{
  "hidden_act": "swiglu",
  "moe_layers": [2, 3, 4, 5, 6, 7, 8],
  "n_empty_slots": 64,
  "init_std_router": 0.00847,
  "lr_router": 0.00155,
  "num_attention_heads": 2,
  "num_key_value_heads": 1,
  "norm_eps": 1e-05,
  "rope_fraction": 1.0,
  "tie_word_embeddings": false,
  "parallel_block": false,
  "lr_mult_o": 1.5,
  "beta1": 0.9,
  "max_seq_len": 1024
}
Below are experts of layer 4 (counted from 0) of a mixture-of-experts language model. Rows are named router (the router's row for the expert), gate (a neuron's input weights, with its number), up (a neuron's input weights, with its number) and show model dimensions 0-127. Each number is 128 + 24 x the weight over its row's rms, rounded and kept within 0 to 255. Numbers have three digits each.
After each expert's rows: a language model's description of what the expert responds to. This comes from a sample of Wikipedia text that the model never trained on.

# expert 17
router:135118153147109080135114114121177130132148120134132094185108142105133129103072116142145115133167151138137123140124138135168127125103163119147176143144126137108082112202105068111120156112133118116169135150097162161107144079123127113118125140139187085103128116156132131107142107167122133184114105136156111102135132140145152134121130127132171144126112135110155118150153138180130124128131
gate5:138087146110163127129085059121089102149109134115109125140118154129119089094125113131126147122110141165176136121073148144125082100103137133128159120101139145127105096098155113116093134144144125120143128171140143168156142126112104138146125153139164105140077083118166142083121097126130144146126134111107101111119145174160129145092159180165120122150135134150115146156135112154104123161139
up5:076192167127076121151129143114153172125153138096113102111153145096092127112136138141116143131161095130099139130144094132143169147157116127154124103159139109161143157099092085118124095122110145146118106154148125129096113149129122131120098126155132138147160181150069121130132120136123083133100109139142103144102109068096157114117160112124173118113104110095134115147134159157135104129137
gate6:157124149119136121113139123123156186125116148143139134133160119106133158096152136130103130120125155137062131131154132159141105151155156142160181135164139140184132138140117110093119133125101184133149128114105149097131140147155129143105095184134078111125143091147133062102134120153159148160157134075125146116103106151175146121105122113135142144109141130098111088147152149163119137124113
up6:120146131111134095134181087137124149129125095167143144101102104111103129147137129127122141114157139142114097141146111145158130166150111127122138155127140122114148113097174107159135164182115146114102147105105122136136140143138096152126102079092163080120131154114133146147120155087101142120159168095163132100102134158122118132096127125125114132151107119104126155118126070110130172064063
gate7:167128130128129095143145157099122093102143137149176129127160100097145147109137160135147140126143087169149113104132107108156161119127136129158163099125143128131101089135128133131144138110126136106107118129085120105150126145154109132105167104149107128126153097139089151101210156121159128188159116135124116113123144091101092110145130104133161102121115084138134090143101075157168105140112
up7:115117113146155105147145164146141121055175127145152124185132023099168160175133177079107135103139121119170127109111114134177137116119135153133130121118144104141119135142125133130118139071162112148118130142100132140151114118135113114149125115147136116144152106115144144131150127095098170149161132133120123117132128105136139127119176108135139119118155115118109094132140083148140109111127
gate8:114109092070158146124126125119137139157141134128147118153102165131094094106117134163140138134129124109129111106108114157135121188114139112178121124141079147136137133177105089144134128127135158160157137116113127164116130135116152165118125173160107147134142103153150138124130141124117156143163102170186169096144143095167107137108147146069139090115145129127128118138138114164124139184086
up8:072111149133133147114198154172132127118137132127145099143072128130140101105125116138131151155105138124092114097159170112143126176170106143142141117128098106162135138141129141135117142111168137150144127124126141157177132062128125139134093124164141123118100162121132154140118121158130108124146153147121132110132158118121111122096119142081176139138079144158150146137150106143136165142057
gate9:145128126085159111105108177126146098104138120151112121109126127114174116123105139107131162135155094095168159162125116184121115090122098119141126112118100179096097120112142188088165107158162134121124102184100157124095155160147114113169128157116156125140123153121149140096114169136123127127129139110108107172155157116109130164143112109108147109130094150129148126127140105129114094161110
up9:097089083108143151139105164171078158108115146088136104127119131133118117148141109145146080159142099099100131162097140143152153114112108139157119104134167149093176168100151133102125155123162153153110122121109101151121104146121149108095128139107100115097152105109126118147128148127116155079157121151179089178112147138144163114117149153137128118129117110167164152113143124112125173113125
gate10:176114130148101134148114119155132129141125127159113096150151114093123090129116120110155143153137139092156151141122114150152139138144117130102180123125167057115114104139159128120130135117121130161172094140148118120096113159141166105113092101131157132133106122168137129142141087129130139117114080150158135127100075135159147109150117151117136075128103095124095126084089143090085176151121
up10:175127155120108111181142174115116148091123141139115134119182166179110156131106125143080131144139137157095124111112163087105133117130111100170109146159138120113132142131142107075101131104116160098081151128136141107088143112133094156141127140158115153101124115096092089163119147131104156119130178096131158129131147136078123158116129114142137128129083109100127114158094113125141131105130
What it handles: Word-starting pieces, especially p/P and stems like imp, port, rep, exper, e.g. poverty line, implementation.

# expert 46
router:147154133112110129114119115122116141165162136121144088131138135175084093124138160175148139092156128147105153133140127151131126142119099119097168140129113132102145145125086098102126140114132151138178184173081127141111180134154110124095119141182104127095105120115163145107124103124134122149106090142159108087119108154144101182106138109117147084143142110144122145112164165137136112091126
gate0:149098129111125125120180118110124117092148143130160127115093115137113107109145166124138136114163130147153114130143124149145135114126120172085100115145138130130137132141136114167128073143134157077120111146101163124121146127147144092076163172172144127120168121141103053096122175116131175125138113144106145140134170123088142139129138102111132161130046149125127135125143153125112115150141
up0:143156133123099133103141100115103139159087109148116130128135167102182162135085156155129109125070122131112127123075113135108123181122138083150184144110162132116116163165126100122137149130112139139130158141126125114094135115095148137124115107089125119142134125134119175191143090114128119147157145118159117145088091141158155118136107111169124114110135085113154145091129126141138146076132
gate1:116153137097143126179106152127128124132131135090110167153147084106123128165118141130090128123114140151118154121112154134152110157133140157103159132091068136152126119133107113170170120152095154121118117084094136119148119160148117116089096132148117146117154126126114089132143177108098117128101099114121126134160100109173134112144141109134085093149165111159134127147107091109125061078139
up1:157137114097114125126099107110129068148147104131094098179094167157116139149134140082174115162156130100154104140140148125104120111113152079097134125156121115065128122122092140153080117107139152109107122133109148088129101128171114113092137143128147119126101102123091104154120120100105139127123108121157104113135141155165110103109125093188113146137126158132151134129108092131135158166141
gate2:145159112123109117137085156144139100106157160125141168135106124137138133124046124059131104138130138133114144140124123130149097131158058153104124140140087099102139167102081147087135134115135081170091118094133162154096148130145109126095139120115138112118130141137165102115124102113124148131149136120106119110126109112136087134125110133157105139108143110164154122173177114104141120117103
up2:148157146148146103115150109129122162147142121106126129130135166158126125140120150166151134057133171141117128104119138131110134097158136139165133097083140128163119154148113173152122124119111140086161119173058111091122097126144116123141165128144117152087142153130116170131119117129117104122125144124117078130134116111159139135164179132120097128086157140098074147101098138123139117178111
gate3:106144071124128121138133125137136115127116131123131126107111133110125124120122152171149105089130169123108129154104116118147133105132120109151118070079158117134124126118125087079127114116144159160137118150134143141101133069083122118164097165078100115092107124136131098104143110122144161126105102174137122150177109134113144147135157161106166111089099108101106107118143114127073133094182
up3:102107147103153122166113111115121158149129148122106125110109135135113137145060154078136092121110091125132125092146087158148098126149136131102100158143104107135089168119104085196139158114121132135162123126134136138097129103144154103116146083128135132193135127130151146119119120149154101136118157112169139141126113154120131126142100105136126136171139139115151080166106175127183108122114
gate4:064105098119132143183101130168118109133092115118153090133155123114128134137114080085087101176112135181143110144163137087135142095120132132100140152068108154178155134120108145113115140123085116104098148106108156122137125158119129104160142102143066097137130149119114102142112099123140119120118091146122120145130115142118109099108126154129108105137135107153140126114139097131088138110097
up4:101096095112141141143145178106113148152128104134159111147098122148138144167132076110098111150131090123128083174115131160145142114108085131109143118103119123113132157133083188137124132124125097108131125091111099145115113141150122111071108108121107125115138154131134151157126111116122137109139133126135188090140100093089108079158155149147083123128113084145105144130106090097100120120096
gate5:105122113118131133078149180103144137140104085095125165105146152106134114050128142144152163137104131121147158120158162112177104185121138131176116141110147165152114141133115153095133150111123113098100131131109097136146134095153125126121094132134119162131155137136139114160092133078117154165093096102135114149131176127097137132109137129091121083117140132129111116140105084146129127103148
up5:144142119114118141131123085180129153179151140145148119153126125137132149173086115085136111143150119103102094117149094150131134091117125125157143092181126124107129137111125112112076146121149127119129127082140144152134138146126112127179162086120092147155124130110122152112168097168120099122150157134117089099134108134102111139092155140164123115191170096166151128140163113126127105155122
What it handles: Wikipedia heading equals signs like == Results ==, table pipes and divider rows, and is in opening definitional sentences.

# expert 64
router:156128105128096094104105108127138127146148127093137116156146155116109105099083134145113125127157115143105153134093154119142132127111128128137103101142149151143135085128116088116098113096117134124153165155092162165113167123161108130116123122150132086095112089124120149124084121111152138152093083119175103092112095163154116162139117099113156108168117092157106117101167162179107098150109
gate0:138156123148115116130093154108158110128162086145154095120139134109139090090120112086131110152120104162089129079129153123145117111116132118116131104135078111104116172128122062094121100083097160114154104171138168167137137122100115129154114125145152119113147109133108095131100104084133124154130097110130107138129137109152113172118112149080107163097112126152142119141121108171138127165161
up0:100106163138101127132164143152122086135117162137124175150154072125117123153108145110098153106153112143168115118164137113144101129110122118131099108095136120116134118152102146159133147107071155099094127139136125120130155122168140088149160086128143094125115128149152140122113096141080115086127161164169107124154118128111147094139164106129085133140123132151098132061121164105154122105108
gate1:150090118118085124144128113121118132160144114117106125156129153110167116094123114137121159127134071126131138134112167096152163168170087175180128126148083133147091111129083087107109127099107131151118109147090143118107119156148160143167141159127116095133141103120104147093124148171101152108113110108134117116124102105116127136112144123100149110126082156114123139137115139067095142082154
up1:139125133149143112115145125162136178150125113131080092153118137142130101100124142117122076144103161111124160131120107108146169113156141096140097130109114152158147161142110148134128140113064112164143155119108113082148127090064152175123102104152163104110151093142113133068118079132119124093131133114112100108155133148120131107129125096122118109128105129126088126172156137089132116157136
gate2:110141122105126129147141112111140084133144116146155168118079136126107167103132132111168136125152115100128144139136159077088104127130190174102089081102125136146136111144143108137106152140121134116118154165101097139132157112171118138111128167117113123158137067155112129088138148134144133130135114122111114129135113207105162150137160116088137161127142105168131144124151109098118090147130
up2:149119120155149166153107132095096150116124143112086127114111104091165137101127103104112130129117122124095118097087131117122113107104121126163117134093089122102136143141176130127128116153142120141114079141118112116140188127147168109138174122132137139129119117084183140113110175098130132119131127111140119127070162137124124125143107172104137134170145161123073129126044105135154133118132
gate3:115124136137161153130152073110094118140111142084099150110144141164129130102145121169124106117127139116113121163149158151127138130100136157130129100116113129131098121124128130156108123101098126143160138154112104134115113116176100122132140140153186117082104105088127133152099118113117164120129123116171152160093100114133148094182098086143178088166134149135157140134174156140184122094117
up3:114112123139120162136152125133156106105145147146130148126137133141119118182095111128128137180158045111143139109136133099157108120132091121163092161125148183112168110118114098136108121152145122177127155144130105133110144119156129138139185111102088083111125132093110147124136117123127178144128118122128114086145163115138129136095143147110056168086111134132136155111117118144153113121107
gate4:117139107151137106146113146124137159151135117154187092179144146135117156097143156150160087115111146147100114125128154145149136122158131138156087136157083188094102109145116129122149148133134159150121170141156121152085105129157152145114191097154144100120143140105102120105109170159091134129151120126141149158124112088141149100114120103101101075139132113141142156110153133138114123092126
up4:168097123124137130117121097108148134112142118147147128114122156133195158086148116138146089105115129129149124120112133111167129138115136105114110091122102166143149105111137090137150119163068138111171123143117152148057132125128082129156139097093114181176118113117158126136136130110152131106140118141088179135124123109105124105156145124114120086115100148119103115178142158125084164114129
gate5:158152148126141089193137126108138124130143119140139123146122146160118098092130149102115121128165150124085110109111123079158115114140114131147124120145123101135145129123105105124132181091109130117169128129169168099139146085129113102151171132128142135138094157125126110135099122153122134092127172110138142100089068149096166159085133115146171072114126099117116104145114147139120083096153
up5:117096086153155118099131122115122130149131148167144180138152129137112157142135122139088102110152087104096197144153134127121114120134109102153080164148117114108166151158163121145115168087111139078154135134136081167160093148120137108093162140124123177132142151155136129141103116138103123140128104149114111135118105111140118145128154163127112094150162150169123143140098125085167130129116
What it handles: Pipe separators closing cells in tables of numbers, mainly after scores, times or statistics, e.g. 41 | 53, 2:12.804 |.

# expert 27
router:147142148159121107090129086129116103128163127130106149165132113141144102091148103120122125113129149118122119123101138137116104120154151120103134111113142150138138065133134121099110102098128157099138207169100113170146180150153131113112140157130148111109097154132154121107157123126143121122112120118120148139128088102172133157150104079115150091144146054183146117154146165111128128112135
gate0:128120138164106159148126100105102113170126137195178136142153101137126109135080147089100130114148098130105090170109123094148077127131122130154183118086139134125073113113165163142115093140146093101143133117114155149111089135108149180133111138135124118119097132135106153096108135118162111130119126084138175119118110104104119136128148147131146129169123133142111137104143159154124091118145
up0:135132136136116135118103187146136124134147134086153101103117142111144187141156108162148118113160144128156121106103167111162126137135150112107157126147091133110099136137118154138126138087149145098133152118143149119094114175152115172059155122131113091128122128140135164143138113093123169125125095101108100120082150138094115122095119154129109163119129123153122171072169168146135160131143
gate1:114143128106138127099091133109096120127115138077149132167138104140189140120163104165094119144117166123170146145170136091137139125145093181145160149139170152148124078171155156144131164129105140128107132137144173134145113149133163147185143114128120160061125131116141157120134102105180122148145122120138146129144113131083127120122142129133138164113135135132098107118119130123092161157134
up1:176186154147076068151141118162100138137115124126083100133099102130153129164097135089116114153164131121122122124156093100154127123127137108150137122147142154115126132106142103114107135140113102160113160117107117134119130119102126086128132136086098107079137076087101099113181118132153131158140135124154106096131129137146153159143089167139110150130102159128139104146095106102119140107094
gate2:161166142099113115091114139099139130125125133096128143120073117129114128148122111137095113117124177075144192135143140137080165151129107125160117150166138166138145156139099106138134096159135097140132097142122155129119139139124150120187079140144161148118140128097124126074110107104128109098116127190145133136144158104122127109122153127116170104099121122119131105101106109193124108143123
up2:136108167132090121125135139155112102126118118131153091098146118169135120079093119132121145103132144148120080127143127117156101127122181087090137141135115118145139107128098107110115112133126118117134125125171118180139130155063125119145120149138161120114084127143098121084083156110167143123131127181115153131104091116097118128177140164102124119131137128167153098166126140171103123181136
gate3:145113156111169088104156132165147130140115103129113052164115144093122144123134176076152114158128165107147117114171152121083120140123147133119122093127085110147115134116092112178118104127098147142135126141146129168159111108089138128103113106113124118132150119091117144126095169116133134073094140122131149135095157114119089134121155158160092146153143133100129114127125121113153162161146
up3:128117135138114172115138119151162111189131117113099115134109141195177108146148105116117139122154142136112169135115145145122125161104122145155106169090152172101134165118161141141125098098093128094138122124139100125087165079135152146099146118129156107102117135117116150125135132079098120145134141118169096139130098135164126104167131111138134115100119141154196084120139156139114154109122
gate4:114104127110128142161135129104144119121127158141132120136133071080135141107069161179157137144155122112108102159139157115146135153121132155135115156122102115161139098097142095116101133153086089096142147128120088152150134133140132102098146133169130080144112132116185080151110146082114153138122107114128143107127119101150143163189118133137136121139112116140072160125142127126117088122169
up4:179139124164120097122169181115132109089187147113133132132124132133104123164113136117105169177110160112093145128141151138125126108173112134107126110139086121126168128114178116108065113145132142140144151136110088133114155108104153110125141156125128101137072156118136111124143175101099116097102118123187152122115130157157142151139145139115157108116126141093086131144134137107110133110102
gate5:102182140131143124134095114100115107168148134142120128118129116125145141122141155057160145133099136119130143113133120133111145141135121105105153143160085113096147127142146085120124148117141165125104129144145146112119161130146148095171169127105180117145099163096127068089129098114097081082114166163145132125120116145121132119147174139176152077126099096136108133148108123140097153122113
up5:170137151145160125078158110094143136148165126145123096147144169091143139165126099118169126158177120111103100140149142104118106134130119079107077099111120031096155135141159154145110161107130120140134147122158134136147143147141128124129108141155154082114151158126138106115133183110116131143163087125128121127130124132111146150130112137135138126156146161118120162098156100150120109113134
What it handles: Mostly and between nouns or clauses, plus sentence-initial subject pronouns He, She, It and or, but, who, &.

# expert 33
router:167196108086120101099145103110093090107160113089097142144158133082121105109107120144173147097130160102142099154103160106137117096137123104122136099119087122124143115132130104120093093082111098132156153144123185164126134118128143162100134148131109147105109108104147119135119142137177109150117113115164120127102128137129098116148112086097110120147114116148125167112143145131133095160089
gate0:104164166139133120179127139125101106106134152131149121104125140095128113097146137099123124124133112131137146155151103158112155115153109138125153148137105110141100123161154138134160153124150129071149139105156122085111130109160120122126170101127113094108102118180131155143103094139135113107092150125129084143133087149114051125117164124147087144119156120123141079064114120159131126176108
up0:125132120083163130131118087113119138129121137155155122125100149125094107108100121120097158086142123117151107131132137147089103133119152106175118149117147172146145120160149115121129120143128146110166155148124163107094159092069143101105179123143160143141140122107152130110112093066109148099110130110142122122102139190113150119136119082110147124125122134141115127134087140175101145056128
gate1:129148124126106123106138126124153117108158138085131096170113168106130108169127123138144163135096134130122092148156151150109177101158106105134123121128122112165097141093143089142065092111142088145119169096154174163100139154133147091113143137130133165092118125112120130130132113148177142137152074092126134125087134138110146120161139102137162120137097095134102140169099140151155125155106
up1:173110140125114104150149148150171132178132119137146157091152105164138121114125127137095115123111097161104153112115093119102099163144170150118114168119126129117122119123112157151129125134133162127163116132101132131131122096132142145134161155154105116194129129130126106110128170128082141140129139184148136110116130114127127148099126135107080205152104168166163099104152107131104106102166
gate2:091146114118069146123143142100132087086137137145090134157127150111121119105147093123130132133119145126136122132143175135109131099126068140130137150067100128104133125168125104155104125111132075129164110120159110145171182136074132095105083111138121112134103104161149172133142093122122107126102151173095120106116121147150170125077111120143148125091101118123148133123138143137109145137129
up2:143090129152126142118099144107140169137101092134124114114100133138111125118144140138160094144138133112113111139147118105162175118096092151155072147179114174103089117123130129127144123099149148171118161116111148128129081106152124138167111088173162106101142162133105138141149113139108126152137131149116103138180109135096142080117088113094166160147104120075130125153167135140117118139133
gate3:116134141135128090088121136139119151110106109166172107099076121124138146124094098121126162144108095119110130083147139121138158109129095117149108129156105164111092116180133099110138112113149139102152136136142137139120116168125130135119130077133086126141094146119168117100126069100145107121094120183108158124137087142116124108157130099154123092166153128135177124174147139103158127141086
up3:085116149112090114083127130087184134133169144155107100130132114133153128153131112131099119133124092116116124151107144101153140130130130096089143112115121128143130100137140106140126158105136151164147162157129099156120120157124135152060150099112089131158133170175124154143129142106149155168115137141086121074154140146143150125152159134149130136168169114102079142131124086109088149140148
gate4:093134105150107121125128155102137167186154119088171146130144165134119119118128088186158110134124154126151121102144136128095141126124127104081099139121098159124158107179113106145090112113108117108135087158135159181111116150131144102157129143126146119128125140126134142101113152159152100119111130138138176135123131161147122127160065134073144102135162133112072167125121125134160120137141
up4:154130152095111155125124091098148088179139089075137135104133141103152086151162136180170110130149150090145115117159104109152137131127128145146118117132084116107133142154125116102085120135096135142173097155120153123124114169149166124163158114119122132097110133076132171129119153134146118146138105118158127107132167185176091130153089140151138128121157145116116125110125109140127109131151
gate5:123131217164115098133137144093075110134115120096075123159129080154126084134088125134119133100115168141106138112091140165138177168126138069135141153111124129129112127163118154110138131121129092083130127117129111160091137129141152105103114125090121134120135149117121112108137143114116131102129098136116064148094126108120128167118123111145127124132097118125089125133124090121160120165114
up5:104111104098128146120136106122178135110143130154127141116170166094149136155148146119136132103075147083116151069137122096160122099070096125127145114133064119093116150105134124113092095127124144133139116122086138133105126174105115123155114149146170149176103148151179145141149145140146118118110150094108096113115154133168084099128122105081120135134157108145114116118113137124120147137126
What it handles: Percent signs after decimals in census and population statistics, like 9.59% Roma, plus States after United, table rules, and unit words.

# expert 53
router:142164127130133113105143104107118113154137126140096151208127150124131108092121144144129118149137146156137113116141143115147128126154153127142152120141104151114098119123100086126093098126146152138176185148103149129159136111201099142157136122135104097106135097140115160123132103118100151145104081142172146111062087152139127144102134058144113112109122098159136148114121139147137129135119
gate0:114169123075123121115110122181177121148125088176152132097165137149092081130132105096122149090100141130105148122119094103103128124129148131130115137135177082145146149117138140113158143153152104181106131159127107151153124094127139143155146129147102127072126188156120135091099140132143136150163135119121129150095141110138134131130124169121100131108136147133162164149119138119083131130169
up0:105123116152157146165115095119098116126131120098096100147099158131174197154125183142152095154116116146118087144137120126188111147118131152116133128137125153116091123129106137139092120150127126071123092091134148124141162191156118122162112111107144138173116099099125153143153136112125128136104129115165151107155087127134150113164138125091153098166146120129112161109148110134146141148133
gate1:151153109129101142128145130124125106176142163160129182117138095158131072143099137143135139100140146142114121188145106141143118124120129097122164126131139127140104136153133145116176123128130126131118105170096141125094111100090149116134154160105142114135080112118086104115078099102129130102140139138143150128096112093125097151144152181175128157091113130107131112099114141155142183095084
up1:146139167142161127128106154114111156103133074134128087092095117134111150127122124150134183148125134105149142113153115102113099156167107158137159118103134111133113156123130112163122186134183102160129108115097106149139170118126153155085091105113124153121119104094137126147132139155093116111123119103145130137136130132123166107163086141105101134161149141097087172100137098073099133142124
gate2:095125141127145115150052125145131112141141139144099109130115192095139084136118128116090107108137166151158107127117133186130150162117089157118147129141169153117116125097125127119128174141067113140143117125118110131140131168108122106111114091094150152129111148106111153098133128099110125114130139127121168108126117125112146150141148160101149106132160165175102133071138156107148165148159
up2:083127150123136150098102123103123125160123136154133145174114156134134130129121159113134168122166114155159147130125086136176128137125124123147114175126184088126151093121108124117074116137091179104098100125149150147115156111142086142094097118156113137141122087108106120170075112142173120179127128160136144116135110124099170118104118101119105155126136154130147122129115100107151109162157
gate3:137117125127060109148130110130136111136107122104167152119171150127105074125093108121114162123155123096141088121114092119148130134153147140129145106101135092108107140138129147088133148151139111190154136153133118166117111072111132111113092150136102168121148142111130139126098121140150114073147152134118110097137142117161139120121128160078081162118129150188154155113125156104156149134103
up3:127105144122081126146131105108134108150115051088136158115120112144136113120140177129154150095137130122143130110131095094162142143124162137136127097114142118132122136137113126141156112122136147129149148171150138167110133098142094152132142100161070164101143179152132136143085130149130128101143113114094141108133127128142076138167143098128121147155090133153169181134144180126186133147122
gate4:120112099141092152135127129161135108116094084134151123133157122151158141167079126125098118131122160071144087132110112135091096109094145125139114102159089082125130117125100122117121119166118101111095134153117108112099107162129128092108139142073181125120115159127110160192126129152104148126114123097101151147141121158100098124159158127104154124175098108099117098119119137121088139127114
up4:121152150143121079108104087094139146134150170171142140134083129125162104111164121153139127159119121203113137116154139196181154153120112137119139158122148151096101088135119151172127099123125115118155093125113147140103164119147116128123111130153104156132140082143149090095120131113166096144115140128117141096147143136161152150123133103163085138113111145154117132157126156110150127140134
gate5:142170173142131142124103162110170127129123125136101117127168122125148151128139124185135113123101145147124117139134144133100061095128128147157118106100121187081132122138145152148124124103180155128091104128173139156122124158108156136104126139106142121151124078127182122122139162089157121156136119145126140163166088156125136079156135157134128100068134128116143126144130090129123119157129
up5:138120126165148127136087081108108160150145141098177110145118129092144080143153140088151161126162121111094123145114157137131156132135120108134130103131112122096098121099153112124111122146089155100141114099108086111148102122142118123121121119144105105117125121156167126107116083144137126127128119167132152130104153086094112148146167100136142152155187098116166142148109177095180172154124
What it handles: Periods ending sentences, usually before a new sentence or line break, plus abbreviation and decimal points as in Lt. and 0.69.

# expert 58
router:160132105135096093106108110127133130148150124091138118161142156112104107096080137145114127130152112136105153131095153116143133127117131128137101095136144148138134083128114088116097112096122136123149167150094163160113168118158108128124134125151134086095109089124124152121082123112152137152088087117173106096110092162149114165137122102109155104169118085155112121102164166174105095152110
gate5:148138097128140159159123134125129137113119106099128120145097160098154076122110141148115118116149118105108105122177121169115137146154164087116140135099114124117138070134106098152138139062130179105107161113145133160114166106160117125124151123177144114116135157133158090181131128142079140152132113116158125117115183097156138102118131113116147142147105131143135119108130128141167070104151
up5:113115167130139117137112165150169133134175128170193147116146136093128146156124140122154129101106123111161122132092169112130123142126136178101129119135158097181119111165134074101106102160137123139152088129117140077125146082175166122148099132123164125114120144137135106138164132136172147105117147134125163131108098165090110112118126111135085128124173150114112148123121136134151095133144
gate6:119149136146066124170105130118154099141198123095143134110097183125142134109107105114129122144090121146130130131124146148160139125161141122150131133186107112136146132141072153153108121097114135108139122151120152099105162152169122085103157127099157110098123146154135140076123125139144100165122152092136145132085135133163109128112129086177135138118136120136159113097149144137121086164135
up6:148122152106139103152116114102181167094158110146139117142111142123106093144135120126113140126135159112103106103118114131096172128120172107152105079109116109137114111099101154110130149146135144147087110119091082099115137147175150090122133109126116089141123075133154110134124135098136134121087135160130177157130154104119092131143131117145150132150101092090136070145132113142117099063143
gate7:131159143168156131092083110090110131168118149141116136145136131138121101139158136104157127123119094125133141103151117155143145143121145119138129137143065137110120141131091098099142144058152112159117151101136216146151133118162148140072120111152148121140138123156160111139091129123172133148109100152127138165094121142122161139117085099146120189111112152122114135141150129145125103141117
up7:094146114144127136141115099145091179086104175157082116116094152120175122186103134139134111115155148137106124121120119124150171182124137114112110129126116164138177131173154145172125134118149149129175134125116109151124140105146171157108087125132107097129108117121143145128108113116125102110122166117154155180147080114077141142155129124123132136161137099124109083151103146127134126127123
gate8:175148071139084151088136105059138147176142118122165155105136115147094110137156147133160155132129165126143144166174147121114137151141104160118100144121124163151176142119139145107103132120110137151128176164124144160108158126108121119135149113111161103142132138126185127143115152125132095129171110118129111118098124125172130109133147113159151126141132139165148137176129121152107088104118
up8:151142150154106160144133125148165081142147103132112095122092159108073120134129120098129111108125120153078104111168103157131114125116124110163199094130102129136128120159118105088098149158115165122114134122119125112156107102112134100129123087116124102118142135141140129093111128124100141140090112113119117120146168110129115115111160097098097166153112087098070072126160140105140130089135
gate9:139135104154154143106146110113117137132132122107145146163108135131102139110101116114133134090131141145137126122103106167107132110158092122069152143187099152120156117172111143103135147143128134132155138126125098162118139152133099111104122106078117174085106153151106156144109137127170129156144130132105152136094077106151131127144179090141125120122143102133126111064085102139167127093073
up9:155125106134169139106139134154155138123125086120146168115124125111137116111094097127185119140151074075092124094158112093122164146152110132121118130152136150156120124095140120152140141139123125145118119186181108081142113099094138093170130085124111101110142132117109125147112188142114144151127124129129123164135111125178123100164147080098124131110100119139099131152151130155163143142115
gate10:120137113114092116127095137144092171140133117103127107125112136139129080136110103140179110096061147146110168149126184144116106131162127145122098135131102110137117125167142111119119137119127131140123146168072138141132121139124119135152108099149091141169127101136090143123083095144162132149122099098103111093092060110134129120072162114118128117124132149164167116115125130177148126112134
up10:146097137123144124121140196112151063131132096144107111137077171159140161141144126115126116129170101106121134128106131137120132127108134115152160143115101119144186150106111123126152163090105108175113083148114160146100158142113123109115133131130143143120138133091135107139150125114115112105154103198146171113148122106146137140110173154123114129077137124142125113121157081130119098182125
What it handles: Semicolons, spaces, line breaks and digits that split values in results tables and semicolon lists, e.g. 180; 170.

# expert 12
router:158128105131095098105107109128133130148148128090131119155142160113108110096081137145113127127156118135105153130094152114143133127115128132138102099137150150140132084128118090119101113093119135127152168150093161161114174119159109126122127123151132087095109089125124152116083120112155141150092085123173106094103092161153113161141122101108156104169114090158112119102166162179109094150109
gate0:131134087165122084107129132146155111163170119100109159132103133145146116136110121135121152121125107111117080149091107101107073095102143112144133084089152163140138119097085157141146120117096136131090129155134186149144138160115155116124153133160114103105117086120139169150091112123134113144095118175132104159113116170164127135078125119122066136127117148127131118111121122153152148151126
up0:187131119157114132120100093136128175122136131086134108142132112087096125127130146139111077148159148134114126091111120143142096178146100150108158151146122094134121146177150130096180100116154140103083128120099112123133101170145163153119137109092151146107131133123142120088098138157119117153177130104186111132137108131106126147147134133183174135120119103111116119135088139139145166134126
gate1:134138149172131132124157130146146131143121124104131141163116147117179116114097144188162120159149121139108121121123124148135091112079141141124103118130114119141125114123098122071118122123109081149128170142132174133134142133156178116139169142139095143114156148124171134115066135122077095125096130143179110110119141124120092110124175115123117096128090082150120118153151134118124097186119
up1:120138150141144125114123144150120164097113125140122113130138145139192134081139173146082117124100124090106159139137152136149115129114098170101140125102092115125129116086111128123116135162115129142073166091129148109151097170141130113116116103130096164090086157078123144092135153116179119169105127151146124157133141148110107142143136140168115133170148144139159172125122079160110127140115
gate2:140107126140136095121134088075113083118149133093175133135082115160115063099122084111163146111133176119125142137152094121119147135144100138160162075125116123096155115102134134130111114109156128125144160117105116117124146137126140160136151160105141111133117110105150103156131124134165120157167166136120148102082148116122157161091097101129126131111101132157144190152106124109122143155098
up2:100155140209121147138166113147109105155099152140116132158103125119176157155107103158141121119097175092117120106097109135138107161109134154144125135118103118073158108106125133143105110128080100136145187179134142124092088109124125099145133120153123145075122123137136130116119095152151091141140125155163102107144124105144129118113147123093118164144154114163132128156140113103159138151131
gate3:127206143141144150136128120127161127118162135126109129160136080137123121131133128091144111139134127122160086095086142085168194105131113152141133141169129096120128087116086164098106101123133167129166145136146108152143135096204133141139165132122122126135130071120097103108100116123156089132104127141121094116110138138115127131126127154122156146153151095170142125112115127114117104123155
up3:122122104171095107087147142070128120133109170128086103117099122155142128117118145136105097131111165164094115104119121165130128117118115131114136112125150132169124119125156082180102148139157128124138101115140123131127128142133107169097167132168125172108097159146173103100148152123119160151144141145116110130169103144176144123148141079124159106083093108105106094100127157123092129120109
gate4:108177114134114133146144158125133134170160119140129114108152126131118116119096150099152103095149127157129167054125139126114158073110128117132102103148111143095140125139141079111086113145148122144116116143105144160091154109143161110126120165149162132091097139113149125099114151133174155137142130136167099121121098173117145189125122157136128109182112123129149169160108133119088119102129
up4:145168113098177109124106127087140148175120126095150113161150116125135088131166100135114146108138132111130097101149127108127145141147124102139152121155142176148141093132116146116125083134148069100123112147128144111104100151092125099115071111133134135125104123134107168166173146126071118139098145137113144131127134167101128135154142118173077146137140129156112135112114148111095080171108
gate5:177148111129139140134119129127106102121127082108111150178149095145115125079119130132157136174116113109138096109119140127102094110142153130163162157171158177133100082126133134140098111071110074100141168143105143162141108111127157154133134133130168119110150152122167092153073147106131143128091105147121144097144146147117093163163136122139139137135139141141174133110113156137121137146122
up5:100136104136125109163171144093126146105138114143143110083126149147119147099145181133169099115156115201144127132125152143108122135133132101096097128165162097110121159158115169107094099112087140082129144144107115109152127130145149119132113099134147135120118148176074135120135144141128171114096151136165102109159091128118088082125121135137142125097148110127132119107127088100162165115132
What it handles: Pipe separators in sports and election tables, especially after names or results, plus accented letters, State, and list dashes.